config = dict(
    num_hidden_layers=9,
    hidden_size=192,
    n_experts=48,
    experts_per_token=1,
    d_expert=288,
    d_shared_expert=0,
    hidden_act='relu',
    moe_layers=[0, 1, 2, 3, 4, 5, 6, 7, 8],
    router_score='softmax',
    normalize_top_k=False,
    routed_scale=10.7,
    balance_loss=0.00463,
    balance_bias=False,
    router_logit_norm=2.0,
    init_std_router=0.00917,
    lr_router=0.000434,
    num_attention_heads=2,
    num_key_value_heads=1,
    head_dim=64,
    vocab_size=32768,
    norm='layernorm',
    norm_place='pre',
    norm_eps=1e-06,
    positions='learned',
    qk_norm=False,
    attn_scale=0.125,
    tie_word_embeddings=True,
    parallel_block=False,
    init='normal',
    init_std_qkv=0.0263,
    init_std_o=0.0076,
    init_std_up=0.0263,
    init_std_down=0.0031,
    optimizer='muon_variant',
    learning_rate=0.0109,
    lr_mult_o=3.0,
    beta1=0.95,
    lr_head=0.0132,
    max_grad_norm=0.5,
    warmup_steps=200,
    schedule='cos',
    final_lr_fraction=0.1,
    batch_tokens=65536,
    max_seq_len=512,
    doc_mask=True,
    train_tokens=359400000,
    max_steps=5485,
    dataset='wikipedia_en',
)
Below are experts of layer 4 (counted from 0) of a mixture-of-experts language model. Rows are named router (the router's row for the expert), up (a neuron's input weights, with its number) and show model dimensions 96-191. Each number is 128 + 32 x the weight over its row's rms, rounded and kept within 0 to 255. Numbers have three digits each.
Before each expert's rows: a language model's description of what the expert responds to. This comes from a sample of Wikipedia text that the model never trained on.

# expert 30
It responds to: Numbers in data
router:116135159142104151042116158143070133171137164165084183114040131108181136099124110129148150106128076159100189153103163134102129137140102124153129136172105090160136060133134094108118140113091125174152129036170094155138104076120153111121093202124181107092113146074026132125104144198153087066
up7:118118104120107124128169124125142124091166129156145114111146065098154124186177135126198103124110088140148128163113144068077133098141118117137168069104083166127111140136097169144115112106119175107153175092101089017137082122158104112084114110124078121147081176093131163150175244142145129122
up8:139087100118149153078108130122164146138032103060134103154105144116123171154082133068071120129122127141105101141145097140107139136130135084110075133173011093110118149090074158100151168176071186131135142091129138153154144125112077166121103151130138101158152132086202125110170104113121099174
up9:096185147079143135150080136155111136159192160116128132147095108089134101105097113127136076118151095160136108110148125168080049146092157106152069170173065134141170153123116084155080123118092076122095107132158113186111127163162073153164177095142128150148094102151141038133155181080133154128
up10:053159137107140127140102106119073157113142126104047172095143144123162169083117166148137149108105141104103064163127227175121125137109176140106143103065145183100149124077093086141145152141143127121169129105108109206149093150096099121104145144208191092147065097091151157129180152153113108149
up11:132126097071163155119124072126171149054171135093031106095122105169150122064156153117158063162181129164103133132128105132107172153156122113178148161104143158106099123139110158096149174087134131127183093148143127125123114075170149105128147129162131104168089046129165153124108164136113117108
up12:127137193127135113153126121109137122119102098120143120254133116162106093103133111174153144134122163121120128170146093132108116161132106141115132119148140151123128131084129106114153155158087116147098105098151090055142131102133131102111071174161160115133114146136135130154174145096190170063
up13:122142097128131136161108174123144122116075149133131020173107137150159123115156137149077116072099121112186118116132121149137109140115099158112143132119094125099137120097109106154188138108136046165078154131151123134118101085117109123140106132155101111104133057164127101135107141228090138104

# expert 9
It responds to: Clause-opening adverbials
router:112122138071080097148101159135142100065135147083171174089143197119095110115148135134165109067163076160127092103139098120169084142126088127070136097140115117068072171168123164103138145120110129119132113184105100156148109124127136095125170097109138179162090140227175107132150127157152159136
up0:114144116163126158060139169087112105148138183181097147073137123191189151144098157153049165147143143085140147123125203139147091139136126070199196138105093042088118152168094098098081082145159085067148132097159091078160089079125097111097093121190127142140167148118115139125195127126096160062
up1:091089177137180120097080048137075138132113158119155139092056074088103097152075130101088150138178127132126141109143143150091193168132127140170136180103108169143189157103123091147152115104091121117067147155104127118171130069155161137120062148127140094110128086167113154134138204143135143132
up2:139099111096086151126112146068191146169145109136089167134129094131099117141119103074133132186140128172119164137080099165126087148157142124158128119117161125123057116102090111120129145111127136081128093150169136081131119130141150151067187197145195111178121129171113114168205101083104096189
up3:154102086146082129091194119096075138139101113105121097133137149113119173154123244136114117119126137115133143114122091103153145083151118131151135112134143094137148110152105162128161089113186131144127133105148118114066101150193150064124189135144161136109149108093131157136096142141116173112
up4:109139152153113148124117109170117107149152145094110097136169087084106164106160161121153217110131120115111100052134167126095121147153158105135158093119142128075158084138134161159106134070142181149138175128139152117145076142150146078062124141063090136136130146117113106112093096142109082154
up5:121099087120176145115103119145175130121072119140191115096123086051075113138172083108108125159132039130209163159123111135117067106141091124122127147132051147192167133093138150104096114062085126070136149112132167109142116166141137127107087106136097074152124128163177140122110151101144099115
up6:109114104196180200114121103158106180111107141128081135101127111113177160168127124104101140178155145152172133167147238117101106144144125128146164116157136122108124096110116115197159163143146098114108200187121117151160122136107112109150107158121176124131090130122107094122126086125139165127

# expert 47
It responds to: Table cell pipes
router:124153078121136127075168183107153106130170152172124159099126102110088107156030173112165125141202121147167152140125090180169171139156120082084105189128069138142164057143087158118045129148126106114119152134119168134117187187137180139123105132099174092181129105141138118110119159094093097095
up0:146154150105179141112169119166166139125142146091140149159132089087192127152138140116151072108122152142153113026104218157097129113000101173127134100066117121163112145153173109098141096151108104129150128142117088123072171156141102142169139118123144108122131143177148126121125058097132112120
up1:121182149122124095070142037127170106126138127110117123118073136127149128148111170119145100157065114087126148167123076151132168114134127133160117051162140118100139130123139124131136201108130124132124035118143090098142075144112071110167134130184108119107155134093131086111106091136082122114
up2:107118130126117112224132141198148188170188137106131123152159133127085106125108120160056122115110166145085128117171148113125141167121164165152131112143171134145067120108094123112167180142103127097153138134160119182120140090118123144092129131119101131131124110085099159131150113146109128166
up3:077122192094067149139119100056011112135118144064186133134150161087137092092136145116120093090066158161147138098098074157116103157139142126152097145126144122128157145087129097102164134062116139078141184187131135152169133094130145137146141138114118169126154136088192112117113121166137143089
up4:160125117147149103130091165133084091187117128158129151118188079137126108093126176050109142100098136124123129141111129132122185073081143119090099122126184172142145108140120130131110147105162081174200121051149210196149108138124127149165122215110131093203105138111135175105173169118105159107
up5:114149157087137113173114078141140154141141102116127134126167119142134139160200131104143131123119118148119097142140088098092135145123170113163138067147126091126068153141118182091112149060129119217159089114102093086146108136122126176126073118154100121112103119144169091124190129101154156122
up6:093128115168187179147137113140152141146149128107142081125125255100094108098093117099134116186132171098143123112116111129163117069134098128203129131127125120118120171145130157119081161136040140115105130108135153152158137108119131135096122099060140178099125079106116163112109144157163168162

# expert 0
It responds to: Units and counted nouns
router:142118109184109155129122106127115127125145160156087099106108111192136111114101141108096162128063162155088135129145147075129136135122176132156170090070175106135172099136117100103141148075107082179128112159162123116143092150088132114128134114138170087121173149162093131138124115116144211110
up7:120105156116144090118142164129047087141190150062102110117084139080083075130123140176158126169122097130092147159141088116068152116111131147110093091121097130144133129110137166080108082148157159130186163104143165145174090097132133117179149180092102101161163145142135131135111122115148156164
up8:131153106130175154175159079159109179099136147144179141113139125145123148166080135118174149112189088135089163119126182088150118122132149109148159132133138117101123108135132145167131135112126057117105156073165099130132176118171162072116227121121129099102088127160133149128121125201119167173
up9:119092025136118065116133138127134127133077160124108125103085123122172150036062108120137102153084145150119106144092075153122113144120115083152149130122120090113183107140167158132148157065124089103170122145163130116098109159149144178128114123119124125148108129177115089119116103143119139181
up10:047148098151177158129125143164082108111145138177136146128118145159194095172131152175112137152127139121111143156123156122083071148082096127077089209176038166142119098185072070107066160141206136126151129116127113146127114133108144143140156181152132134113098088067129160180140115117127140167
up11:116103093108105111134185088167117174101116180123170105144145145141206113152093156170127181147133123095151152119138103100107118144153133152048159103083098148112047089097082148152100126141130130153141075176113162115145138140191135142138166160107154086138102131130155107148098255085128119152
up12:118130138108144111139122121158088145130136114129125099155221131100104097103130121090102109183146148154165116121157154127122117093180102125122000188175113162134168115137090114101131144108078116074140114139094133063157205140103114136118106124104187093122092084099158129143103105120141111115
up13:120182126132115152131143124128084148138147069126145079133128190109065143140151120106144132087142126146153103097119156127107129045149151113172171115110108091116137124092066163195120158105099164140136140139122126125147039135112109127085118122083143146090121118110110165126128149113152162134

# expert 6
It responds to: Month names, section titles
router:165106115178077147128118182146144094118132135120106150095141143106068156075147136113159144112139137153063098111164130104145110138160134061174116112100126131104120061117138204099153185107110108169080123104120119153183134182114148107164127136099179154146141125176162098155167119127110156090
up0:090143126090127134165148171152124185135129172172154171123109157107121109100115148098098099116160059165151155125103107166123114184070081144092144082160090104164117144183123121132050082093198168176164111091160134157122143183140077072158128133098136068148143096187143132123132126091145110151
up1:122087098112145092127109103080136105108168116105164150076196161140112173133140128146157134127129120119066090120167154153155140110133081093133175123103128125139156221159169172130060140128174161107054157132117139125141100126068081096132118109116089114163140145174067159175121134149059143135
up2:080128104062125129165129145152199112127082109128112129102144085143156067113148160170125142106132156047124062158104072146090205072089096131158083161144164142105113094136140163132111154074108137146122125111142148119155048129155145108071059136132149109115138121087137117137156086110176083130
up3:119052144162105166103083128137139126133076158125080164131094091094161141134161066165114153152115106098121092114171127101182086080147108077127134107137132156095117151112171169139080167134142076089151165091134130130076198133128159095120133126099118169153117124122148138091105134153222133125
up4:136081091126120148142113135046161131145085105091144062097170139099143138195116099168135133155124158147122085178111118138139124170093155066126165069234067129104188109176129134156189115128124189121159149150099153141089043132121143162104094084126106109124118105114091076110169119137083090115
up5:165117145147150164158122017143106145203151129146105106166169119163103118104163164112132143170142083097166116159150125152096104095111137107151124102114128104154102119104124099169088102140094058101136122162176094084150153078165137146094147171148126135135123129069133135168095093177161129186
up6:167148098126095130144053092156134186137056045116077117153143169090146139092118096130134104162144135132123085127146109120116117136063112108117098118105092122148088129135090115115103183108129178161161101101107156103150121170157155177064064091089163136142083103106114101135121085099115073166

# expert 36
It responds to: Word stems, article The
router:138165065106136102109104146163135159090110073112110147113157145093174172055143133087168148057109115113134093145151109131099105143161104169133126104038196072148167115165134126159168099085130101117141061125093078164129140173117094132175076100114182120121135137093066152144131080124144133072
up0:101134099140084118112177138100123077138122140138095115149176165113161173098146145106166137106129113143133177084081141155068155134124169131120080135131110088129100111068177135120095087097132101075082114179158186158142126120107080156149129137115124175084159140183162125084102087124152113129
up1:124095145170143130182135130136106087132088126120127119115190119130134132120132150120146135048127111153153089112109108119097182139122159173141111189160077114097141162137141100184156161098138140112149078119138110195126104148121146194169073050130138115135093139072158124139114106125149096193
up2:123141115104142115096172106132097115107164154099154138090158166195103181112120118141151138150096154111109118105141182150065189139147107122112132078127133123062192114156146104140114121098136073133132124158102044110127057139113142120145087124119128157158135179076142157057103145156139154134
up3:057093099153170184097132184099132165107084118158112130146123096101175123149078118060123108107155122135131091187166172147047092090164138104105135135099063142181036130106111119125144187158098129107118111136087111170152163132115107118121112124148151143146146163148149087135132147164085096133
up4:122189167102114129101075131108176087106103125051206136136091099071100129171146134150085139146141080122119155140101129108189157141138153140166178132108131132143119081113153191113136065177126134137135143153115151165097124157156149104148154089078143083109114109134136102162105077130147192109
up5:090152107142153155138193121103196223133141107115122138141177133167117154152099111139157188126160069117073110062144142152085126115144080139107122078161111172150092072120092169063122142095086106054123136158155120137131098129145123136187153124107149124176119130126127083105180046139116126085
up6:082050146140168132204136059145069119139103110087114112144108080083133108108135134133106173126171212122139097117110127175194180120116144128119150117160173100116107096164089170132146202094156118143137103175130104147111134174147083176123077104162066104127124138130125135102074118163163152138

# expert 31
It responds to: Adverbs and auxiliaries
router:175118119060130106094105146149140106092143108114107167102213098100168139100153185118077135143145136073179115142158132202129103135169086175051095135147153093154073187151159128121172143081106171127122122156111086120132103175127133172110121124124100092154152145118132149158163111091156198183
up0:186150196131173166154161118166122171149169168143140151150165121101159116138087135091142098165112113064099125139106145094105120168126125142143079098128084128132129119117101122125090146113141131125139127068115116129104168103127129164194091112063144143213144148098159141112129099115121148132
up1:123154108075187133156162147117080107094146142102115152142046206091176112100110117094138117122073124154100094124183078128119132100155081086168175194071131127154065128103137123169090137108136101107161136113088116174178167120115104094160229136145171136119142157070193134101137150113161089135
up2:144169136081108088162155129146071162139141178140143097103148124117175141120153154141087131224181163114153143176161124150103081164111128148115104156157117173094114187124102173176127099188148109121141171124161132136130101072135109107162141127169162150198121093093127130108141161111128133166
up3:099085140162119158158104123096134089118153073119160136114080173144140119133106124129153181088149093124103101178101128106161100185117179127181151125121090130133152122128063217117139130132128135107147107146131159159123096057103120113128161149077094151144147127104122168151185135099079142094
up4:137107119123140155181100073170110119120108156127157117122137096137174064123122087113084187096155196097161069127117105175191103113147166152107148176123127122157165125131088192119096164104108148120085091115086143191152132154149150177192196098122183115159125145100105163078141079168146073155
up5:133183085075127173139101103157154211153146181104148098091172080157096117165119206180112157086145177135112127126095109106122126135187097110156125109098125100101192135122133193089140132135145013112189120153181091137104176168172090142153115152115093137190075082127131102126165136120136139118
up6:154155178153081087149146152132102179095198135114129089095133185152104101201173142145104128124129061099118066121146109174108119159098203183108115132152135096147094115148096164163149130152178123119169117090120144129096120108109118180109133093136177132065163143121128084093177106127130153123

# expert 32
It responds to: Early word fragments
router:136153170174144111119218108158131128119173129124082151118169136147162148080077196132121086122088158048141124153087144109063102126129166096170155083114156124132153056132122145104170135148120099143166085139167115139144114117139084081133116112127170180130178180136089187189131165154145110077
up0:158030093189149185133190134062181109111100110188117074115173134142134125075099169117157132086145120175121116114110140101128162145135120109149129134098157135130136139123127095082067070085138131126143149090130116149236103125138145101107136132142152162150189144175114077162093134146142116116
up1:136152154116116073102130105149125116129113132161092160138152127138141087121100186188135108094111078139157133143103158164149094156086202151152129152144115166071139162167144134145158163116162141083156184159091129153088090154169117101111063137126188161129107128115083141152156206167148178104
up2:105127106136156116140203095124147107147095128150129131078115131136101123143144139137078085114183128097139115157147153148142091147124129097119144163115160111143123092124081153164124107156153155086125143116100177172111136098195109153115156111128089144127159120092135079083126195199152112153
up3:137116177119108125149127174128111129126194132133186165097147111173107106157066175170090138114119134159096074131107176114082124177152136142135122138141190166096149157164129134156094138175079121166099184073144152134135108098147106192151134147138132165132117155160094139105142162137111204186
up4:096152099163131110149110130125150118063145160118111146181113103136102089087123055198122149088153123076142097142123104096146161126132107108071098160149077148098112085193073112111081108131169074125099176110172157115077156191147134145095112147090193140166133101126169198096077154063161138194
up5:132128108134129149164209110134110119171137182106169135100136134148160137174229148158086147161127133129097139129094101128121092117149071170123065108092100151162130128108123172195121119157135131105190171070111204148103066147108124170079155158110127110184089059121178121079116142166168109077
up6:133156111126204096183111125067085121103083139138166172158102124097130146097146120106086140178117141110123175117133170110178104135116129136103088102109155090155169149086135129145142076089174109153121070132107139135128142164103154113135204132145154158157065140107140139181163083155140169053

# expert 20
It responds to: Linking prepositions
router:134102118062102058119110146134186119098090108111147196126117112206135144112111150111138124099135092101159097157132137050174170136129092188102064153083131117106180144113103153148132159190142173107106137155118158140113078129195132152051143121119129164120061189078175116117110101143139136131
up0:141081097191154114110141115130142111110105132101075094091173116133117180139176080175107136118164146134056121137174198115110134102139136166142094065125179130151111091113134136151120082116141052124128130093151146124151176150143134087142105135161037170097134145130118130097104156132069135152
up1:137084057174142118055154118108125122138122142161135102131146145151143152164107065135008138123103108093172135118118101090164120158126083122133163141096102095126153129089128130128144087117123108129100140091057079134114147164183144078156123096138184140155135117132082177098096150147077084133
up2:147098133113133090133122148101155120088105106111149163098095160122154134126067139164172132081134089106175092122211108141135149140121153106132093137086105112106143177127139133151130151144127092129158124135074063137134158188129153102150102131135160095160105107097171156184169087154127179131
up3:100132140176079082143137145091150146113207113143143115141162125136144184115124168095137177168107173129197184094181122145144130118112076129095143108117161131158127169111123122109084148109125153111155147156118180125137105079146156165106039095187191108112115101169155185142125131144150095115
up4:136126098146080092132168129150151099198120108125121192191132062139160139133099077103097161126151152164126129158116090123133130151171140145081119109204132088062095094146150163165181078155117199096114109081165171120179065148112142110138134173111117145109132115124062132096141093134110149158
up5:147087162139131084133077120107098157125139115105085132142114155112137121015077134146073119150161182126138110171111158177042165075111135108161115133094112197117083151154120140079107127171115099101097144086129189152119136045142067118148121174158165129133143182075150110087142103124111106098
up6:143129090133124096134096124153072119115111108144174151153128187107145065158088139155165093113084138114097124108132096124146091152132136120032111130114117120134095133104130100164098065126124146101149114114104105157144117144134150063027155094160136000131074113125129142145104131131105121118

# expert 14
It responds to: Place and person names
router:154109132143160157183093214119144121166148118130112145087100132071135085100136083142102115175060122165064118142144101081129036140108072161171186105120130131135116074137117102136137157127111078164112116168150095118135151124081087072158100124112162109104135129172091130146129086098155138157
up7:085148162110144096165157149168123156156110146168168087118129151088125148092106169137110104119123113024101131102114125140173147142093167136122180118113058127151092147137094131144137054142102130145146081079090128090110136129136160131143154134118162153106100136088156149148093144165154172105
up8:110093133130185136136138093099138137129124156086119115118113212121114134071138115137088084093119146141146169092137096171124169136137127178089153135138143142141085101111120105120131127075148119153153074144110197074105128104118136121001110158134136117110141114158099187145166165155103105096
up9:140201140101180073093174178151134156135143094130174107177149140131096134157149130140091164099069112080056192114071114125118182167092159072145112135186136113113144106187146150103102091108132087107085106110101079134087156143129117150109076176177141209093160121162152188131146133166152123089
up10:083200117085092128078149127144189161108104103150097127159118120094083134119136133169117128097096132104130138110169163133167156102138115171173085111159133139007156130116167156157124125118142075142183114093137123053117134110110097134144115134133173164151195110154095194141109119085101113145
up11:142064120126089194104161170080122138088167106159136141136126156147048161126133136118157139127096122083142130123125093097149167133118056135096134149137138124117157151111112081116143147068106161177119160140126120079182108131077216143126151025129114066180106115104080178086136142160170079106
up12:116111121165113118149167140172120105173193125112109126086123101096096158159150148149120144135122148162112122080162117153094146143113106098124135103138146128095104140178114122198154131125133231095161165091083102117112146165148133151112089135092058102132175101110164152133133120144135137228
up13:145163089085162146122112117103101091140079136170130123094104135097119068204091143157145124140128098116090101140166181111131044149108180137106108157134131124073168138134093111146138117074139128174077139148155224139149137117166157145144092103073184102170168161092169177116111079160078100185

# expert 21
It responds to: Place and event prepositions
router:123151102085104125165110062095122104140160165126144085106122112126154070067124112145177139077126145127146119119142119072144131119110072156086139139111122139098123184152101114083185105174183143106099131130106129152099123062115109108069128158091136202175102106074131157170085129146129175152
up0:085100142146125135179119108168107119105129104112075153124152138175137120114094118083191095139119152079142096161054127153093155099106132108137180148146152084058121143068147150087157133107120101139108061144145153142153127119128187116124127113097100074128128050140081120166096152130091083098
up1:118141184154107127110168143152176104114119140158169174104131149115127109137106124149185120095122036067079124122128093132100241156126156152106128119172122135091128094155124092077064106176084136124115098161122100125108143110127127152242095108143118108165078109174103134065134091115072066107
up2:116105150132203142118142152174067149177161103113133120103108122130113120096134152127096141184096170117138125175123136105183050116161170108142142099201149053154113140106177123122065163130119135068105115139111107091152168172127156094120161147184117174133140091123142105143158082191091108158
up3:129136120134074124068111127086143145130074096131105129137186155099108166138115117166152148149117033134147113091105118137144175165144145127098146112119131088139145158136157151123142145170096114102081072120141111144165135123108119139118102096138106047162090112093109099091114046115109123152
up4:126080058163133136136166115156096110179187165097122152124135102156154153124118183136087066217106146090120147096144170137112135109151183119106161129124128139146140161114112138111139137065150122081082188082104135147108148098113148132168106137147147120164152111159135156150074132172206161078
up5:128181153145174097145091171099099130077119131108163158142119185157160124174109127111152133147108149144130154110143097134193079137152138116137142088115135145124121124121137158130131132090092167102140073130120100155137047137139152119100154102174158132186074185222148103106151141162103116172
up6:121136151142086126121142172098136120182108147145105183094104147117111123122111127105126141119101098093096103171062128138124151165155138083174178161114147116131115095132109111143163131113105172141081164123084147117131164104086100114180088142128171164114182126159099067191113130101124150174

# expert 12
It responds to: Past tense action verbs
router:155089141102168082152141151053154166124172127063184068135153106143140166124106114112151125096110087136147137134158123164138138148134083123053070103157134109140060154123124065163120104099146202103148145121106139116146089165171165110162099113106068093185169122133159115178166090168149220175
up0:128110109128135119170164109103144100117102118108107136118117139097146152176156086165192129145178178135165078172129118131151104119175127141071146139148142162158115117169125140140095117129130192203133111121104222131014158095094080162123130056124223122172098160141089136088087159175126136099
up1:058121130100128098140157100107176107118151145111136080136129130135120178105099171108042141140156087049171151126068097148124171098116124106139201151141139134115208112133092102117135161093153091116111103108156132137097087178125140141163123127129114099208153130116103130135191175119155159120
up2:093142126145180119064168102048121163064103179127133164120101044247155167119093076131121158086087157104102093147128117105133152144120158159083106137092116186095126141148122162124111091131122151115180095162214146121106088171133179126065139132117097102078119078115125127164111110124097114146
up3:120151135096089130139129117156159200169149131123092193125167110137108090149170168088064107122186118123124132150100083155128141123133191092126142133118135145059170104087082136093139177062080162163059108138128122143155115081074126135138112131132123125129148150145098205139141143143154132162
up4:088136094104106098086146102172147172125175154160148141132131172149098195089159032123151129125154105078121138151114141155174120154122108117100101186103168157164124110074112130154120112105070166178128058058143179087128122090083115105111141178092110113154077132093084090147112122156171144154
up5:119173155144106088084182125121132169120058123146194092140129109173181120115150139107157070154119147105134175144136186177137115156129136142184145090124146099155155120096083186087085070117132155132183103125129155174149133103089153098149133143166090086099087120167128169110159129140107126074
up6:107057183138151126133168142137114141124188072101143136159157159156163110146141111110102132101100169145148129157109119170188104169144128125087081112109059141086101110148109152118127155135126098073152131157118127146128110163157177246119141114186092166124122187095192152111138131214100111170

# expert 24
It responds to: Short fragments after quotes or brackets
router:148160098162195128131189112171083085148094143084145178129103151130179183097114156137092134121087099130116106149138127090129118123181109135167134081118158104130129161159142131095190128134109136127087045087131117132160107182205072118124121113124084141143148187125137112151136172103159082109
up0:072156130103154122149127120145166152124077147156139113111179156114096145079182119096154122136138202050155159125146112138103087147132087115187137121081136101135051147113140152132145149119157160130048113169142103123092127121151067152124120073132122112144128083078114101188163156122140104160
up1:173154098057137150116198084083110140130093122107184076063152168127116144153146153087146129116154150132083143132131191118139128117108183121093066109090125091124113101122149140117168148148102215165093143126155093155085170097159104114141157125158108095157117063082129104166149139105132142155
up2:107121165146086104142105097176138118086138145066146112131126122170164119156091127149084147126109154110085143097160057120117115166120159083129131200156131113150189131184130162148125130152127106092171100184140164088138172162137141180045085155115133148111133085119070210077145103152123121114
up3:143117058129136109127149124121045127177159145116091126107130120097150145156162138111113110127157078124118104164139104118142130106135116082138123117167143106110187171117212104177132162140125175078080135100177152144118067044108134144081141091123160098131174136168125068152146185109067187076
up4:113073153126114102124127075153126134134126187131150109103083126104106140130178172179138104163193136080220139138152166115111140107112115112169120101097150061071082092083120155095161150175140141091151136128126146171152112121169104078138154148189170134184160123174110078111069146158145171097
up5:054166117139104178141120117093167122152135094145126148151064098107104103165114154101151114123153141082162116042090141151107108065100099119140190056110116118156061149158123097128117125142161133143177123106145132014143175140151129129131130162159101136122147160142124153130136137119099082147
up6:080113117179141141149165104138143121155136112152156153182117231149172117105071118103123155177184168073122122154120181153071173070149150112115126123130127145120068140076129142100107134094149108123068128098150163170126122128155123175057197133146150123209150106175124159113142152105132063121

# expert 16
It responds to: Words in titles and tables
router:165103101132086159187089115134148120119170131132082143079101117109117111087161099132088125108071149168099120118137119092106100152131097165155171139132117082132192091121117074179151144149120105164148044149138102137160116091081104076169086126108102113060139140145088134134169088108154146116
up0:139073133138130141156094110133115134125163140106134096055117125093181115106214142137095107158124157129195033152114161103155115158155137110158128192156161069080152092086136164079160145089179191133089135108112155165110194101158089099152116165162133124202089135109139124137122167079128136145
up1:117102144161134112143185123140093114089160106178100098137142161102111140115153127109077125139125115120191136121115124167147164105145126140063085155099172136110151131142152226160143172159111178125146166167084109164125124082136135123137131121201059109119108158104194065114178099118085094138
up2:138096135179150135123183145100135162127135144182137151148134140153106120170102096094063157145102113165116113092132115115140178169064143121133151152075062148113077155074130096094113153118159131132142167107095123097140127093111150159157099166080142122111140111055147162156140161193129130165
up3:104115138169137146131136135136170077100092119125111083097046126076124161141113181139108151109136137104128116109104184107154129177112131099114106138148103098147112091111175181167160131118156184151142131109126104116124151137145106107125139172167082116089128069135116052116114178154073072080
up4:146140150088138114101096112121139152198143159105155113190166164142087130151170134095096084107116109102125110106118183121105137121104097162088121149194102206137157133070156195151200154059110138118151103118126111067151133149101127113134110104086126141087064103125071088128126114117130119161
up5:112177126094126135072154131084063126104114117135136169129168140123077080152085159094113142104162130090085103172100155089161111159089087156180098130092103139154106141190140098139096131109129111101123165090131135167126120082135056128135136098184164107108124098102087169157078147122111098130
up6:149098128113105137142144096104110119152158077111093140082100094101133112119089096097128179130082121132167145105129158134161075123071071127145128159109058146102037079122103069216122164133184093184145110040142158096152110132085096137192132130167120077122114119119109170114169134141130160098

# expert 8
It responds to: Numbers in table cells
router:119110093098103192071145116125100122155138147161100089091136140123172137151163081138075148173139143083137125116145155110098139114157156174150175092146142108185131080157137097149138117138091103123098143089103096143132114053145091082081098104102131133093109177150106195062118181200111127151
up0:113185116215104115183158148133148124134135134151135094178160145164100116114153150124148121163072036107109141169145153104127178141126085126128112120140138146166152107143101118073085134107163154126138113121133129129152114158138109137177089103093132104132115140129136114140166057091188124089
up1:099129112113068053105099095138119155161151101162110079123072144153094108110153227127122173102105111153147135169152141126088115137153195129109091104146172080156138143109136089101134178121129193121172149170129130157148160158118125136153153129140141115116152148179142149157119151153127102156
up2:096138106118122093105094097149064085147147134138065125143102047102129130190146180119149137136147086187159117134128101149113104135129133101069129097091148188113047104170107190122157123104115162118185116140158094165096074156192135106165154130130135218134107065158150109168158119046121110115
up3:146125088122108064123135122145129107158118136145128129108169092161044171142091134165115121076213037117131123138138126112098181117105094097182163122069104152106167157117127156114155117132111142127154129077160109154140163085115110144145133111095118110195119128140108179191111134089096115144
up4:105179137132153114135094155129104160137135116151114131211117100129082080106118093106115115096096085119103150143080107079132154128126110152130138218121088123147142122124106075149109154178111108145164099169143117152192112087098084160114122168126168118123157127103084078155113110080071096140
up5:088190082159176096111111163146121157087135092184122104129122091166146107110171137126128138174100126097106117129081126072113163121153145115130157146135138111103055147128105109124143149132116118165087145123141100106129109141092090083087129093137114139116142119126109157154115151178041094139
up6:043183118120085132087140102128147091065107125140112087141145082154185130154124165126147112101161147129131145141147112134099099165138035140144110129098114169105106152127130114096066169074131143128074220165149108096107129113122127141095105068200073099163098160181142135061122160114153163105

# expert 27
It responds to: Sentence-final periods
router:113096129138130155149082117157140101096143137096149096119139093133072140119080063105118124176198146136125088126133101126134140130113114091140119146132173147105152136158122105098127145104114092108091191147118140104124187099055166126127169125124098108103181049112154132115101107103112116096
up0:082139080121091125177160153103144119098134125115087117107123124162114165100107104169150207133124163146103205121122104121106151121072129133194088157091088174138151165186143149195085135180093093073105152167118116115148103144125163188149133164115119159159129153106131157130193101105086132141
up1:149143106130130134118143181130102150138069144147125070129176100128130110173034103160125187163122148091113208103113125105085143121113134114112148218147106133107117106111104119155190149144108081094175172181122128147141164104107160122134140134166123105133095139141134112134091108116170121169
up2:134125071047128070094183097107103174112156126153104073072082110151146125099118109126060180116095157145133123177064166108104109138143114172046106119107137170148123117129150124156149160116156117151131157153132128132167135072125183095074120154152154104086167123159180090148090116098172151191
up3:042121095152101155112145102152102255127154190137129113157145130153066088102130118198167156080118104163133120136118167105104117091143180126126129140114139067142126141132141067150129168104113107134128116122118085078160131139133147127124131124163073181158104154095134144098171107164160118172
up4:163076131105138110204122102111169174140125191105133132100126127190105101149139128242093121123128139148096162108121139139099169130133145129117122132165128090142107118106109100091119105179154094176113150131120107123107056109141182149133189117108114103088104113116144131102135160153104212157
up5:125122159124137104179120118029131134099132112122108129114172086150203123126113113106108153103104160102183146090121205127098095149132142086150148106132122128125105124139255097173120123086137079130080109115141111125136090150130130119126110156144082077127097099120116164144127173180145135148
up6:156105145101094115139107146125099108125142124123155164141106109142165081179119136116077090073119115156113136127122122107127134155141104091112154093125108150157087164122128146158066132155119109075119072144169119151118101139239151206105156114180120126129061086127120125092099130130100091114